Experts of a small language model.
Experts: 64 experts in each of 13 layers, 64 SwiGLU neurons an expert, a softmax router.
Training: a variant of Muon for the experts, 209M tokens, 6391 steps.
Below are experts of layer 3 (counted from 0) of a mixture-of-experts language model. Rows are named gate (a neuron's input weights, with its number), up (a neuron's input weights, with its number), down (a neuron's output weights, with its number) and show model dimensions 128-255. Each number is 128 + 32 x the weight over its row's rms, rounded and kept within 0 to 255. Numbers have three digits each.
Before each expert's rows: "gets" lists some tokens that make up at least twice as much of what it gets as of all text. This comes from a sample of Wikipedia text that the model never trained on. Tokens count by the router's weight.

# expert 8
gets: ")", " 1", "\"", " on", " from", " 2"
gate0:094138122104074126158135106109145143128122115112131097127178149185146142156118151107123120091137095140170141138165129108126177117089099145124148115189089161146049119141143127131147123120081073107086134132193131085186160106114183071167150140071135101089199186089158118136134116088134128186127110111100100163105145132115177176108108106136177100162156143116137142167150101199140102067115
up0:134141163134085156103090099101138193126095165164180104148128142145129157134136123154122118100138122103118119132155126119164200118115096159142138152159146161115097145146115158161121126116133093136029104058100143172148079118116156143183169152113105111170120179150077181118162137063124155185122182136110062124120150139074120159121124133059169063170142109118183120125123111145173105081127
down0:153165201124127161117138162125091129118125129099088093077080110111099129089143203165167104042078101110092118109139124151114119093106179121086102169160157133114178141135132091120112097161142091114136161125109154086101135114106083177114098093214137183163095129111160094100087082131132149100107128115160169121107134128117139098099153121107107196102144119187110079055155153112163195137105
gate1:101112106107137139181093092011139097118122097172176135129144100112140134179155100094089177122140181125148163088170122132088141161164145132156146118158127115123087130121145132082140217089157117131097104154143147127128130146074113201084091135150103135131089148127122135082140085114117104123114096108084137109166101147154121144127102120115181172173222110160119194182093132120125112106135
up1:112145120133144149142203136171117168144123127116145138180117144122141093083094114157097084122122080165119145126087140101146167133151159080126124148121157125123255147088093128153120080171120142087084136137138129143155133141130110072129075092120095145128133115163133114230085196126159116098144117115164107161139158102130140086124153189130148139141105165040118141096113057139115246122097
down1:091116167146043096133157071060135113080134154125122127106120140091122063130118174095107141133075112124170084068157101144127121178140090082148165124087154180151150138111114124137119125140080126165101201165103103172180098101159151149129134105137087140120082145142071187152160173141156141137121138097143141194106126115114168157118103173125113162116103117123061112181147158119128150138117
gate2:095154143085125163113154139101157208123131171080129112156075130151120081172176141147131120139132108096215132130119115130214075082154113140116173128104143107104126128120098107170132158175113121149116161118092139118098103141158154129138124086102161124091105126166135107101076175145112104091103135127189108128118134119141113145163123152172167145139096150122161126120137175073132138138098
up2:100169129121125152099148119093118177146079128131174156171115115148139115185173126062123151087137071116114137126028116206190126126155136081164169135078130154106112124128127124129115134200161115140107124147116120148132093161190098150114127127144158154134093078162128119079092133084081116139087146149125088154107148134116087160110174133151181160160127088108200125178161187074142095131127
down2:147149159079135107048110104100156119135124146120075163137120116173073156132128166072092125143176154075104167142125099129134190113097097104193071123162123093114147197069144149115150104145081081138119195125100163183141150111129115153159055103132118123120163115175127132149090157048156126115103153201112102073113113095103099205144150195112096105128152166094124103145122133077109142103114
gate3:073115202095127137154129209097146177135134125134094086123136091147147148168138196154115061100152155161138088150143102121119143126114129153093124212161162125141177145122110122099075169084121145155175152150133106123150163130122115157134137106158169116093077188115136168114168108030156136139168172133143144153225114113182141110075132138107164154091096131071156103163124085145164147133138
up3:069103139118172149144136102088167199150141102073143084117123128151117128136170000097126122100071135074169130141113160151109137120161073141155149129147134094125095162111060161176094171145123102112166103125134144140133153131125085116126116138115141123069135146193130149117107119200138078097119143126153129095078132106112089184170184077082092122126130142152098134100148079144118128144133
down3:158136111167119112123142160114078140138128133079150130099099141146115120135163081119166157152068158104121163159081108122148142181097137157139164094125108133183117124136124140139132084080160096137089111132080173143120101149115139148135121087041170072167158132117158108082081067169122146165118136170119160145109090105126126130089114083133103097121117062154135079160125125088146129166144
gate4:131133101159102145140156095140124125134150074122127055112086151136085152163125216185111072140112167136148095106129114147166143119131109137165061115167088118097111142097000076131146124149091106132148074159156140080124158173014144118111102196158107102099092078154129186116138061155132141140133080132169181103089068108111251086167117121136164105132104146125121116112110112116086130082164
up4:145137109137110201089192163150111113083134160161124098167152111125172122153158129124115084181129156148134089137090166070134143092120145187114151132108142129106127111092123142132093144092081171152118099151196138187140130146119160145110097079133164095145154150085099173117131152162103142116104044125134163134085086130120190130166108136161159169140144133068116094118116108143164091168084
down4:106127092188100193103149108147126108098125100128165095087151145132135127140092143080197192144127028111154136183185198135143150113180123100147114119141151185070127141116102109114141109151129206114118161110138157124138108158131123185082109131113115087109110139097119219111202121151156105118152159118152099128104138129110178080145138135137109113149147117136127119135139104115127130158077
gate5:163139091109117141132074148165106163163084169114073110124125161105150134056138190140132118144131097089123138125136098130140076116162137162041185124125143158161172099125102106107180085137094157100095113089080153057118112154086121119119144087116096143151114136139114137181121102145114090126086139125161103096034066110151178131160165089172167131091131161171109126144098103112090162141115
up5:091205119136126113138129144099136149113119130098255120101092105166087174125161098110092118158171147060133158178161132107143154173135130133126088153141088147127098118156138124079125140172150125145074116069108112150125167135137186160113146137107109164065165092155157124059147133171109100206126088083150154158131176143096138060099164136112101118089141145117149159147093118106135197120131
down5:075124181127125126175126143110153096063138164089112129121095147126089121167191080096132068109111114143156087175136070167076136148139105144167101109163130064108072125147096143118107038101107168104099150140113085124171137147175169116103134150095174122074079107116066171110133097147096169127128109078113145156094144074121139081098109139147094183150101117109117109138105150106128167141135
gate6:087140132109149117171167105111115142152155105188127136247140132127151084170090126071140127094121154161127117115137138150065092142121061100135137174096169154129141127140163065141112130108095146154145155166089185149133114120096147184087088096169158162127135121127068116080095144134088094156131167116199150141066141114144083162051121105066137064121071113124144093143149168108120168120089
up6:150155178123083147086143122122095165074125171082162116096094139201137130122127144161127122124142087153119202136134114144157091132136149081141117111133160041146160133154138146097182105158154126054139164182137147118129114123082157098128174094090105177131153102099096147091143142150097177183141102145116134112142112154144215172217115104120129170188142181134120137182136161075111172141137
down6:152119191095140128149144113031148061169152127086179135072108108140123111152107148082125167172152135149126156168083169111079091154057167088096091128124130131126133107164140111116107110164189104174146150096115138129137190098097145120140124113194131161094120139113171149130136121074107162105146100163160163182111087145107171140160109096093099094129068152131116130195093166065150111137144
gate7:103115057143127156149093123117136105119086127107125101119108121136110122096183137077142154143097125113142129143127139132142087225107078155138149079082116149161128075184067115099107108153135082112138150148185163130158120091100095102076189157111087122142059123096124114114147150069068100084116127130045161154091101105176109136144097158101078083118128086085207120125110107162118123083129
up7:115152089100177139172079102146092115194173075110075196102116134092155153129130144126142133136129123103113095164121161064161100117105159165131255083088110111117094165134130120124093147133115122077147108130144121107117137119099136112099198141110110119127102194137131134115123190091150126114130116147115172168060110152108125119138053166113089128084169071120189102068110111137120113157153
down7:114096104109105146122108151153142084123114163110157152118114115145077095107175124174133138158131146058100095117125095171121084131137119137080221141091120116173125110133156065148156157147079108155138143100142131155142165129080191088107155117203145087101154132139109142110074127087071162112197150144101155175098062173106086109112096119137119111113100143089163128127099148084115094065179
gate8:119120110080086074147137109157110127154139128051110155121193083077166044124131118091097163080143149164111140108100164147180126137094095184105099175119078149093113148104136112100128074158183096077123094165110151133106080183158143183128133111100126157117128156125089115123137110097144073110095097127059059153123126127143084162154129119150093120148102109115150171133046121151201209133100
up8:061129106116142108084187123153119152063115123178096099149147108136110148123144131148174036166163136124158128182108124120104093110165088187135193142077131124138124160101184135141135151128111101120112140124111105097119160106130137081177157138117162151120126201113088100118116102126161124168160131145134154185134141133151159112115045163121106181121130133048104126087154153105149109113129
down8:071134116072136098148163132126135061122115069141088088117137150111130121150142191156138118143183150141197138157136152139137152116179117118110113126115107159079108119067143101128142076144071132135121100146083075094159121089171154104208146107097141114075122180166135100083125081122099109137111151173173084117137177127142121187130058162137066140128136139096157100160104142135136150150098
gate9:119129177165158169125138121091071105132103172103131096195110101117115118100136151177130134127111128129110159126179128090139133145134101142091177196109066131136096140097060135149197114139092138139125129137102124199136134116113119172093155078158137091188098107123131116078135181126153147146159209119130115148126128134091141031103111189156088127169062118133122140126155142114123137148135
up9:158135098108085127099119114106213159121132061126109121086124131087159100121061125125093078116143099151154156130150146080074100105121099108126158073153165119178138110169156094112098112104167131111133140089110124085112143149117126125116153144120089181093124104134164149151174108124115086131176072119099151140125122181110183133205107129104132078135121143151086165090119021128163064139173
down9:161157112104188134154122189151125108164074134098064097124091201063187091106183169132211112142094129090107137156178177129143191155099134139150108121110047143115121140114121078114182113165101157134115114123106129136106154092103132192138142163107109073132069128173123131202090125144115089132135119093116123136133128121155124153167196152118154165143132140171168117121081125106087040132094
gate10:127112138140126120126174155143081156120129103137136139077165137124195158148133135156158133102150057079174099126152190186111118180154156102161120132170097157104046154115140113086149138155176150161104124139146142039148078126087092143227096165171133116153107135086132100113084132139065138127128115112143046136090041142076140110133156115175104140160118139168052121132172142103138063096148
up10:116128147145127100143123140149133196132126110143168118108124091116110211086103090182122130103136099122162135131108189096052095099138136113123087122136125127097130164061106087067161134091155135148102130136168125103119104160091080127150128151145094097083146154152168121162135133211090141164115185092138092157115142100125132129168153121146117139120118119087112071137200185112146149150140
down10:137109156140168167139132066153131191134156138121138173185137098129133149094087080187039133170091161122156109069103121135022130140101148146150121131127117159186141119112093100104148097096112124100115149143180076183126078083128125099144145200193096093115108105143151134153132061154148103141148088133147115118150204121149205121089157119138167163103124124088162138088088108112153137038170
gate11:106122196134131150130147118128147128149125099070102155165130106156098030137147206165128135103137150141170205122152112173120086146175211140120091157061143115054104106089128099115125135074162162163132096088117094161140127138178151180125143095128118138141056155170109119100140061099165094133177125148168088104067150084151110094161119142104115126045127176101123102160204128123137171130115
up11:108149082146106185111127103141100111134150111110096198176105112162093102150136188109105125152123049168183150094154131115155133199124164130120115165028138165104134116138144140150187107082102183157149117148141149162155103141184173152119163133102090111106055156185063139079170090152128126104076095177110090110131093090130087102158141175091085112153091211148148093137155132128111172136125
down11:118092110125130142161139177091129104168181188100200125127107194152106103119176082153143119115166074117133082100128118109180159150168169141087142144098102093113182135076102131146162150100157134141130176132092132140118099127105193183104107096166138097116161116091151177139172111091167125136132132120169119140160114165135085104127108228163122121067099111071124108116111152130141121119140
gate12:222146102107130112145154112161115180171087085108151121122148132178154113141103146182070162146218071156156144214070139096113117101111133070152077092147127159120166158145095077150095132152132100089160103091115080120113138130152149110166134149122137186187170160107144180151174111153109125107094144091135094143114119088150130117163182164161155130121126093144162151198102119129166061135156
up12:194110179125098038110151101160149152135152110120204148128170132129176135132185113115092127124117141087116129159097137163016140134140133117136092212201144128140169185070124149078109174121166108108114179169112088120167125080109137130128115115127193108135178126080167095133097104172158190114202104085089130113138063151116116161169120141160147117116115145121153189141140168081147139151130
down12:171108167131112169183145073104170173149179116153155124120101095084146109132146090114077152170121195137130111135122084179091157179112154108100135157155106106134144135135148089119134105119157057101109091138111147067146146124108147107173123127057119201132155073140150089084124110161096187097190110134164115096114085103165172126225104051153127144192196137082113128125107125125145123144131
gate13:122116084119125154128114194032171154096103072130128134088191186135175116151161122098148139124183123131102112088125149157133144137091058118147076149182108138154156096126048099136125131168113107132107211150074105124165123149115096193102202091150083115123074093150138154140128153121152126144108173139155166103118098118106116243094125066255124160168136140168111149132149105106134109125120
up13:121112133146140166095194152148076113188153118082168153138097116116150095098156105111147113132098140144129117108164097092129153096131139109103165082112124134113103140134094161156129090089166091120128058102114123128088133119169108093140111228107157150187136152131082104089104114128147227113133118140173110147088184108116147085135145161067101141109119125085112117159126192102118147141151
down13:124087121150072144093146118111112102199141151077056133094090118136152166143203149091084093149158097188149181104111176082210093092086136098145204129097104128079109121125111166155168162131133160100120119167151088214129152164116145169095082118126098122141119160148095141059109128159067121069149122074124064179172180117118118118133108121157101103126131145130121152176092175115159141177145
gate14:150107153105097147070155121129100157122048105165155153121136094167170067127073122170114097089133087145136187142202115067117101139098108137117126087209150084177161102107103180100124137115126081111129148117148109103199166175107138192118152099077153068125084100145103120099150120158111101075137106129129142096121151121187116105168076133125127161050066210148089127140135166125135142176120
up14:150161169164094079179128123114089098140116148117150165152135170082152174093113132098109157148120167155095143133083027147085119131117113088130129130059108181142138131077159116060185108148129166105116107149135221071182127106137100162148136127096122135125141175095147145112057153106078159170112127150103135084104182134097154106115084148135148083138129024092121116101094154150075100166115
down14:113133122118133095189106095145129155127155064135112185147150154153186142111153101103115108181161187144158111161160160122138131179129136142107107120125113146148102060095163181139190128148137124102156159106064106097066123091146158205123152101069071108121144165135134046196115147109115125157087117113172138077126140130116094152154158187150158127105133041090170106137090050068157090104175
gate15:101158129119122063148168102138109135117170108135096108132118108093135153134080119138221114121142125169160089117206095129063118155119109123060110079155137162134130163132142101093110156109070039136129084141143118102125144128095072104119139210155165154117096123156095076094130117093084102149171131137109129099091113194090216086132092116119161143142144096140105158193107138123125163126143
up15:094177177119181150125143159127138189137084140106114117119103103117104084188143113102101120083143129143128121102142115147044129101110112108079174144148110101146095038113108128149188113102163095135106086137134168074144056125074101139114107056133140133123117108167113134164079105164168118156144119162175185071048107125072157242148159117093126182116086119126135068129114112095166133124121
down15:111090099159144118178147109115103137176145172044121122110131141107093114135146079110143114113101144151158116188169145127121153186154126101107137138116144128148127069128104133125121142167139096141138115108131060117118084149153149132091128121103093126127140119090173157151156152165122172191112137157200190176127146161176136103113165156141117152139099178115063181136196140188173093135107
gate16:112109091124134133134184173198133111108140137120162118184155172132126122121163186199112154131158086108124093100100188110118127120121083113087107030126065125128125155076140110083163136128137138159102169101136131117158094076138133149092122129121093138145019109067159136089096100144098089097077123163146116124039101117106070145137145166096129113134160095174076148154120142119133135188116
up16:148149133134147099140139113133115121167101090110130095102193149109123180152087084122126122120104175173101155127119133109121157115138111114159183114178090132178186093111103140097118170083070155173148107096113131136132166125199177107107130128142116100113073133121126146120132111122176135142121131103083176179124127152178152150080130098206144107142124133122153125173068153119164136176103
down16:107139183141163095183173126100125164142138071091174158118132117126109126136129177156106172086116138183124140131122110200099138137163112159234173152094057157120149075134135125115132120095111192088088153113117097088176178145182119123101175174173119114111145102114117093163145181124129134128094133153150142080148135132195082186049113134159118139149190136105152113145142134095175078176100
gate17:129187147158116147160181144167148178164064100137106126147121122127127123115104120106138139134120132141135100171069112115149147037147113122125112153149123148111089173106108120127116152106151132116127133096092133177225107172168149135114101198144175158091156128141122144154061162133119137144113125181165129132131122164177129103134188154123144170051150131078127124118136163161104117103124
up17:255125138166169131141146145159144130099115110143093123113148151132203136079122177135146110119130096116033147109164163123119105149112210110083081108112169142157099129137126131140088124124117166200149119117161052112166171161080092150109101152123076089141186156169101122133113126136101140084120067106032178121085067120141163112139107106107134085139176170127100064102101144155158205142113
down17:129082123165125109104155107105121146113152163113131115109148049126119177157122095113095176194142175158109121124123089125117138149072115152096111121155097082084107072119151080155050132127133128122198144156143173157155092176158058123161193127142107157084087132104180121126117103115097143139165100102188140170120140134149128127076064180127119152105139075114139178130130102133190153143128
gate18:103120091115123150095137153106121147136148099131128080148100079120134080113185156097130130142108172160113156182097149210138110101205092111119123135168165134163127123158128193100124132114083157135159129092174134150119136118171164164114118161085137106107137152125079103112129142119165086126134129173155151123115085099195145104132156115074147112150120123075149100098164148118136042120141
up18:086118208114155159142095124146111164101174134175167121121094101150148126097177143107105081160185087154133161136121123149129144153120108099169073144123161137156147097086108178099090127131100105127165184096157130120166145108170150153029161188138133078085134170130133099138120162106155105140120144122136113123150169084186182112134082090151158157088187141134143103102110113110161084084103
down18:053166100131109166181137156181160114089154144127110070124138164185116152132070185159067142029183131158085118216162091129160075137106096131089129139087142099105135140094136134109106126086111073114137133136148085128079077134128144127082147175134116108088079129096108124096108198177166116147109138166109081111113125128120179134120093129151089100164112117144095125137109099159106080143134
gate19:138114141094153156098152159118159122118119138121169149126110075130179116155161169145119190154154125128196164097154165098124094115129181104083158130105160108146072140134117194141093164141123109225088146161115143133118090099077129067108116182073136125169138105129160167147136159138142091102098095122172123092167034113119233155123100126118057102088067175133166085120131133113179132166133
up19:091108109141129061121149154196145173133101134141110118151094107106110145118089167094106088091098175150113050174146126121123144157102103140130124190114117152179140081162138113097158136140165105113084082173147163113149120116154131125131158130138114195126119200096147109142072142170137121153144146114038161167094148133142105094109128121119080113154136138165115181098118059134131147114128
down19:130157147098103053151131178150117141134188120155125137119117063110105138072172111109122135182171162133119124117096184103173152117094108079093146126209140128119118094110093160130163132110154136104162123091125126125167068126119110111100138160171110082134141151181162131133119142120104129089132090146092122167105149123111160186186113167136122161136134095112139157094122113158123146150172
gate20:122117110128094150173150143134118121194120161077102084085150124141128169098161124111147150145101163138139130182104110144125149134142115074156056121116144120117097052125178122119107183146107112133156087116135132151141111131178050121031148049125131117103122158127171171116170133128086171162111129108143117139122037131123119142172118163102118175143091071120092070110122085058137130166091
up20:118110139131121096140087149074152134117209121161187243073130110147146104150164169084153172114158072122107117102110078121130104121174164125147143109169131090149178151123087090152145115118074097170091160128182104098102145130150155093189150206145080158150106112151158123158114159128124113094116075123134109136130156102099081118103155138116114136143152123105137152105151201131057111126146
down20:122115148113110087056165084140126082145153131040142123097134160136116115156150148197103197165155130108162149092181158124191074181115103066131140132126143148143147154149071122095160100133117156077145128075090120147064120134200133120071178118136110146086106091131099118126106133122104152050148061155107127058171129137148095124130103132212149141155132064114131086149069113045184157142124
gate21:113114028086079148139159145097218139124118124141139092165143125090110052095186132107129147178120144144143135127113178164154116178167088112130156213156121123134126111122154129122080117087119100091108117117095154097130132085103172147120163173109131101098083116090143124138196071107128123106110101150091170114144153115139176125137144127093152115134142118128146116180115135126115117128108
up21:154140240135137124106120098164083091123117169102108105076116149139147148174098186155154131135151126171062132111136128063127122050130169142119147106113097132162100145128114132080131137158121124130111119189151131150116103141141112099156111046153102068168146127094122149087119144173188096123137129204130126111151104141122109158130075138197118117132149147088194180088138155116164166126137
down21:090110118105120116173167060119197094140151100176145095155136153093077108165118141132112165148071106095146130158164127139078140129198179112144112200145135142170140097103125078067167105145131098166154157116108146089159113152154150086153128140101115111092166107077146138135124159154125085118115077106153154156125090127133169103072162151138079136121089169149117132207130097106075176099101
gate22:123112153069146179162142160150142130119117126141103092133152097084138094136121120102116122102148121132131065107099136128100115112107149123151120140149180132040140133164115123156142103095091060144130118126172180115120100092097130116132151176140147125121068123147124115173174091087155135137170132182150161162138063183162101126147102125121163134108129178073069103100148143113132077170146
up22:059138131141186150130130113131105139154073103068177170037162088141134105095146172103103163133083146132100186176123101136164130081163114153123128103066115119128140183106107120102144105128154045161085123074121093139108139160163185076124050137144140154128097099141109149078148174139136133084108128142162116106137084182114096123158164142074127161095106084112145148118172096132094169172118
down22:106130056154080111146119132036141172119098147073132140179100115130131165103152138151167091180145121131108089183115087164184117085158106159146104115115104161140169135170098132104133166121141116092081110110147101113104176112148226121169068122114134151146117132106165175123161143065078112092143105185107105157162136065128166107158166102109111113102106115102160119099106106102150071155127
gate23:122124090182127115097139128101098123138179033122132141111156168111102073109131087143122103142095113134171043112189142156117143098148108125119119119091055132117119219146155133112115131117115019129109130102152145161133136161105171121119135159140095121106162141108178140118129116124135158133160230223140138086164122137138107101115188140180144107106123133124116145154128168118092121119152
up23:127116058150154135131149138109184123139184096132114114122162150102186105099123115122115134078095140154147104122125086113161143171147141139082114114138109095123073117119129108026128070107111071139158119070130123155143147093145222136100143182115048069110160124077197123110148101166136124166191087132085134106147132099146123105114102105171105134137122101133141071166132135144117124139132
down23:171150154146110124124093145188145096153086174127117137107108085098139127204143172129161137112126122166090158151115095155118126156091166140085078187167155116072125123080106137179113169180110190128122109137079198133077160133054104129096134106202145146169115150185108111148109129069063157174111098128117129081101134131180129120147096141165121116141126152085148136131152139144123192107134
gate24:117153094136136120176197111103133119110147092140138162153105121163105135095154153144142128025128114149147122100108091182031147100128083139124163122094122098135100165090147094083119112181153131114128169165151153148076103147144173165140142136118128126096130143160103162049162144103118141086163100122114113141093103109152149114055141127137102171096091169106099140111153105146145133158112
up24:133123094144108100084112108082135150122090148070216175092171182118125136212139149132161135130059152098135107127147134101133139118111132080075142115165111134124096174151141117082106136151150100182122099120129123112112088135072129097131181110084139160141129153118140153181145102160085108088132120132088137139129124132121144103093111130123123097101135120162107072130159138089141181122215
down24:147143122091128125154120150124100132083142142098111097138134162143142129107130077121108069128182117153064145135171198130131086103166131132150136092159114179102165172177145150130115077135085166135061150163097098135134121098100117083127101121167122056138102158113107037179170116145107158177126116187093090172095106139104194114131113130173112157172163096110100109091144115122117108135115
gate25:121097123111117141197139087086094231160125076147162033126121106066187109157077102144132156096127136093114127123084158117095107097130074119183051190094140124075140167110144103107072190166190143105149124167113116104148118098153106123127165064120148090118096158103120103136139114085164116080132119153144192112107094101142221155138117098068128148114125072157079121112147131152093081121128
up25:108127121160109164119123137160153151173142149142065074132093135089103103073134147156121104054135157115149099127102089174165111131154117070098124130195134095103178104135080175108085164151148121087153087136146195137101150108164103144145156053121044100216036142153160154116125172105129133054132142093105118119111120111108130184092117097095105097124172162061076167181125094118165155122138
down25:113117097101114168130145151179132106129078143093120109166144197153122102107149090126172099074071151077168081157094134163154096121181073099175169134158170105141169071153108150167101148065033151109152167117112166156179119148181137138121118139159117082104100130130129190192155115139092119175148141151106163144129136162084061160150176105200077101135120127089096147170176109074153127130109
gate26:145112139123128115139123071126151141107144109132108109246169114155191122218148171141128150128098140090130110103131086084105130127100112164159150165063124072084160117125117111155123120072118118146195145155159087124137208173164130149195112141075096145117129172080130114152124100153168115115125064110098120095145107127169043098141093135195122106153120144152148137123137147134129097052136
up26:098148148123099253139123165135120107076172116112131148108069166121142140143155183097102136139122115078133126116087146073100126132097114134077107109100137123147158117125127177123118130175145156103152049161122156143112164122135151110108110164146125121113120125109184090152119168148160097133131162167086095084162142151111114148128104125106112156150188178115084115119222128087116139136097
down26:124145164130090174100152151123136104103148173094115138110145136099169106097187089121127183144121101141120124114098151076126134058141138149092119102135130152101129169100138186102122125131196168081138059192076105152194169111111128130175129089180115146098140136140147105161151114115115124101188119151103153175168083164100085165157167147128077142158163133142094133128146152081085124072060
gate27:142090106125118140143143107118139085166163136057164165095163076149085127115149085148120177151157139119160129133089104098166097131174161030151149083116142128142099129214084103156132046146147131152107138143112149070116114096182085099143122149098123138130094118095148133129070122158152109113142105152112117136096073086114164115162127175060132136079119133105070202123116122116112095159121
up27:168114164034184091094131130124113040103079092172071160166128167144150146157187111117140164093117124153166080107102112209131141170227097162195146144133127102195103137091093166129165117119105093126158186146181101148155101155177131151176170150138128115138135100197104168128132132096132114102057151018101129171180117157166124151153167115147137126145121123179103103083136096096113113139103
down27:103147093061149110169137122147171175131084094080119157149128134151147086183130212167090111124165091150111149136093093207115105175178100184107177111102122041188093095134098104137082191088100117142115150164134156141136115150135111106153149098094152114150129103134122138140092149096212111112133103170152166102198080119116148162168169171079127082142133172163138149125183130128134136106098
gate28:127115074085075144158127076138122158141130145063119116184051156083133105132119153147166110080115095112106138103084172117090120111147053059140104147122102146184146111125161161165113108167099163130131144130115149132114160134127143181149162143131104125108173128115102118086088096069123083061164104194111136087113145130138155138117134105162142117138118127096139144136137186140102120075129
up28:129145123107096119098122165133157043174153143156179139078160140138142120090187124110103152100132141126120191234224125165128134162125151139146163155120131120126147127106112146091130096129162099111156161143120104170128114177127087149054124121092150108119131064058128130146150175147119071220102162103169111175147140160142093134129123182111101081097125118092145170163161094122081178157113
down28:119124096146156110170073122118131105124125141145122190157049164105129117078155129133178131072108080094144143122100100132149137109054092062155156129140153130081116077070149184121096114043216096126093160146145193180138134095093059173145063122144140103181138081099134132074136130125111121116118085114126152125189134149130143103120150103149137168115096142092123152050108121100120102075107
gate29:180109055079149133130115168125131085147129085119165074093115130135122083189126145106133147103124130129109131165038137141126123120110135156069193144111134115172146159132102068168144158093042154114124148148138109121149145198119111171103098141150094116172162145112151146144057122132141122143135110124107118137080127111139117056092191163128118151136143117099125129196090133180089129124089
up29:121092156157127134118129140143113134105141118217122138074154174078114121134116128121138112104126096165115165111164136179176174142187095122040163064150093097104110091125050085144135095156189142077079166151073150073114157091070119153120146141152123140150236139122104123108121120145142164099123077148162131177138092102149079127176118131176119124194145113139126136113067143124122171123161
down29:168170137123140122155123118116140129133145155136153123172127098140117140128164084141098068137137137078163090085172125149140163180126090101081206092179066073111110166113073150184140093095087169115190133048121141127173083105164077097127122080088194075150142080104133160117111031153180085131090136117128095134148162152118115130161109120102122123120101173117164072176105087141097160137069
gate30:107163071133075069117184136128176144169096119117113222159097184180163178162115118073102047158126097143103160097177163116130087159111151146176140133124066067112110111105132122116170134133144166132177118123118103132166115111113148151160180121175124101092114196131109137186130155150151117123141132190121074126075098150146143069148176110103117163050104131156115113133119115055121133155144
up30:119112126110182117142016126151130135100152164088114147094105121134189167116116171133113118061137054141112160164131104158096088081170163129105161086135176124116087126115152157149149127123122117138057164146143166108088112150172118093068114157154136088125116130155118139100163155165126146116059129117135115130125099117137097180119122137117069158159126105108124151123106124140127084103140
down30:102102209149176109150132119145162093049118110119140051098117136134158097101182066104144155091091132141190121074109086076163098106170128111134134135072175092125118160149134146081139044065102119116070147134118158169153112127168122179164154181060184119159082106130137127166134169150084164199104133061141150100127202162138141103136079111147148170173182087135091078129137114173161117118104
gate31:094105121133144151149105158156083155151125094139120136159126166144145134141155099153216131071121165073178115168118114109148128107136137137127112154126155124163094104167120125098141136080122105113063170195034132079195137086166087177150145107178150139117160151044127171109098131105169122128183093151149131128073101116131214150149161134040123114115095102127127112072139123129106124158113
up31:176131105139110158103095221084115109157201074141206092139141116140165134160148125125151150139148062148100078067048129107106123147135124138106135139121127113124121094177129094098117141135115167086142074113167191140132178145129161096152101130109141118135117082140212071091203139128108115171145108147113094145138143129135158093118074183145164117168080144156122145055149195127134116180117
down31:127113143158110168159032143088137087120216146123166100104097095111176158140111148128194149126122100122155102105033092048149110124069143113139172117134134158136067124204104132126102147161134173062097143096134141154165119133141136144142097087195106146097125121098144128091153072116129104082135100155123129084113143100117144118090125171129122149126155176137149108107150136113084135117172
gate32:117128132140138122133117112150060155099170099133062157139126114100179154167122111094092127127148089050138144140133182188057126142168131117089117108153089130141087120032128129139139121106176129126097098149116157163115146115224146127126095119140106180114134125180078156147074100107117125103136152147130123101125216104145117171130156131121131124129197191081125097104096194179160095093152
up32:158148117129135100159175170178134110098214110154131099111249144133078142154104157117151151149124121106103116095086144144121150092133093115137137157105121145097119153074151119150070112095145147122178099119073078150146158125106074137200152166155095137120112143140082108095161105112110092093095123086087132149167082122133112127128103107147169170148089147075022115133156144161078151130105
down32:148167125129180075097146131127096218163098102134171145144170082121137146183044133143135140099138077141094111077049152124087176148092090119140136146138122137121103122129137144125113142135101107158145139148117232162083127143109141134124169161100155151135122164180117138069077118076130099096145215142096137196136144134078130182203125086197119137108124159123097121146146093089101149120142
gate33:099105124112225168111132124138197112094122078154097087176137139135099150194115162082111136127170147165082162128119178172086123124132173117090119148126058153185153104099125092106160121130103087145172106100164098124128125128154116169134132200112137164132166085133130094059087107131106129162186159197068132113106108129122078136152088099123116086118120077056112113205059135061146128105176
up33:098085174125141130083158161179140074136147171131142119165155103082100168148066149124122142103140185121109148136093160143063150137171149147082118070160068152125165128139139119123199097186200129180142110178140144093125123116135227140128147138119111090077074139093161183139095121120109121148102120123073171138223073176100114147144124118124114113101170123126129142138091161112107157164136
down33:110179091125079121136172118107111080164105146065151126128156139130113149101130118147106182100166140095171095148145109175111153144154098132091038072126138109110085175127161102167142128115159157128135175177142153144084086152118160123140068130168148150110094111105100139211135119088127118152099116118154076162093145162149113102116154164158092133165158124142130140137204140168128145193109
gate34:093107121119138161181129111120120189114088122171136131204138126115077172172184142071123079167169150120153131094108106111159070092127102153099086089131109139152116156152179134081122154133110121100128093173143130101143141112141135148129118133113123111191121108145129124165111133141109129118124128081060093131160174148106053181106134185162135144139120158110111118138104102115161088151101
up34:141137119122108106142135127142108113199094093082048116156121119074188155116130135154125145067115140171085070077238128141178111098147140100128196233149151139146161130130084109178136158132110117116151132171166118091136119117115117119173162051153126091099115153160103110104126080212152107144079126186131208111115083142147067120142119136082142141069123196130141086107128091115132123129069
down34:108174138129151102145170173120175160161137115091110125131131118104184156116139184181124086162145102087111163125149126092155097135153110165110122171188144107096086121202142143180140128089072113201129136113140092162125143142078113128110100115146122059088132125097104118122124137142188128156136134103106203088132217037132074127107149191176137134094084116106151120108114114136094088103049
gate35:135132102172141162139131110091089103156120129151074113099080118141177195129098147131121142151135164067149085112088098104141096139125158136158126086126175149131130045110177169100136194164101106097120120148135146106132105114078180098099123143152035116113111119124142052115034172125074136098141183062104120070160158091166076135160181153159108082138186131102190071117108132113101105105097
up35:161156137145096110138088140106117116184138145144155161096098069126155186138089123144130138093142177085135100100102136100143130113128129163155145048150125138109102066129138161121137195117115197116129111130197121182167125131108162128073117148130087083112111101118138090096099112136104124170097166061075108061152136123139107112193171177146100083081168075093135102106128114087126149120122
down35:095128153115118098130141180189095157095161055158136159132103126057101168170075105143108084145086102144095141184134124150139136153129087144125099090180089184137140142128125117170127143099081167100125103109158118142058175087117135103153062084132161120158083122146165116101151128095112153098172137112153114132166136120181184153154186140102154138124209192132175159144154111166103146180112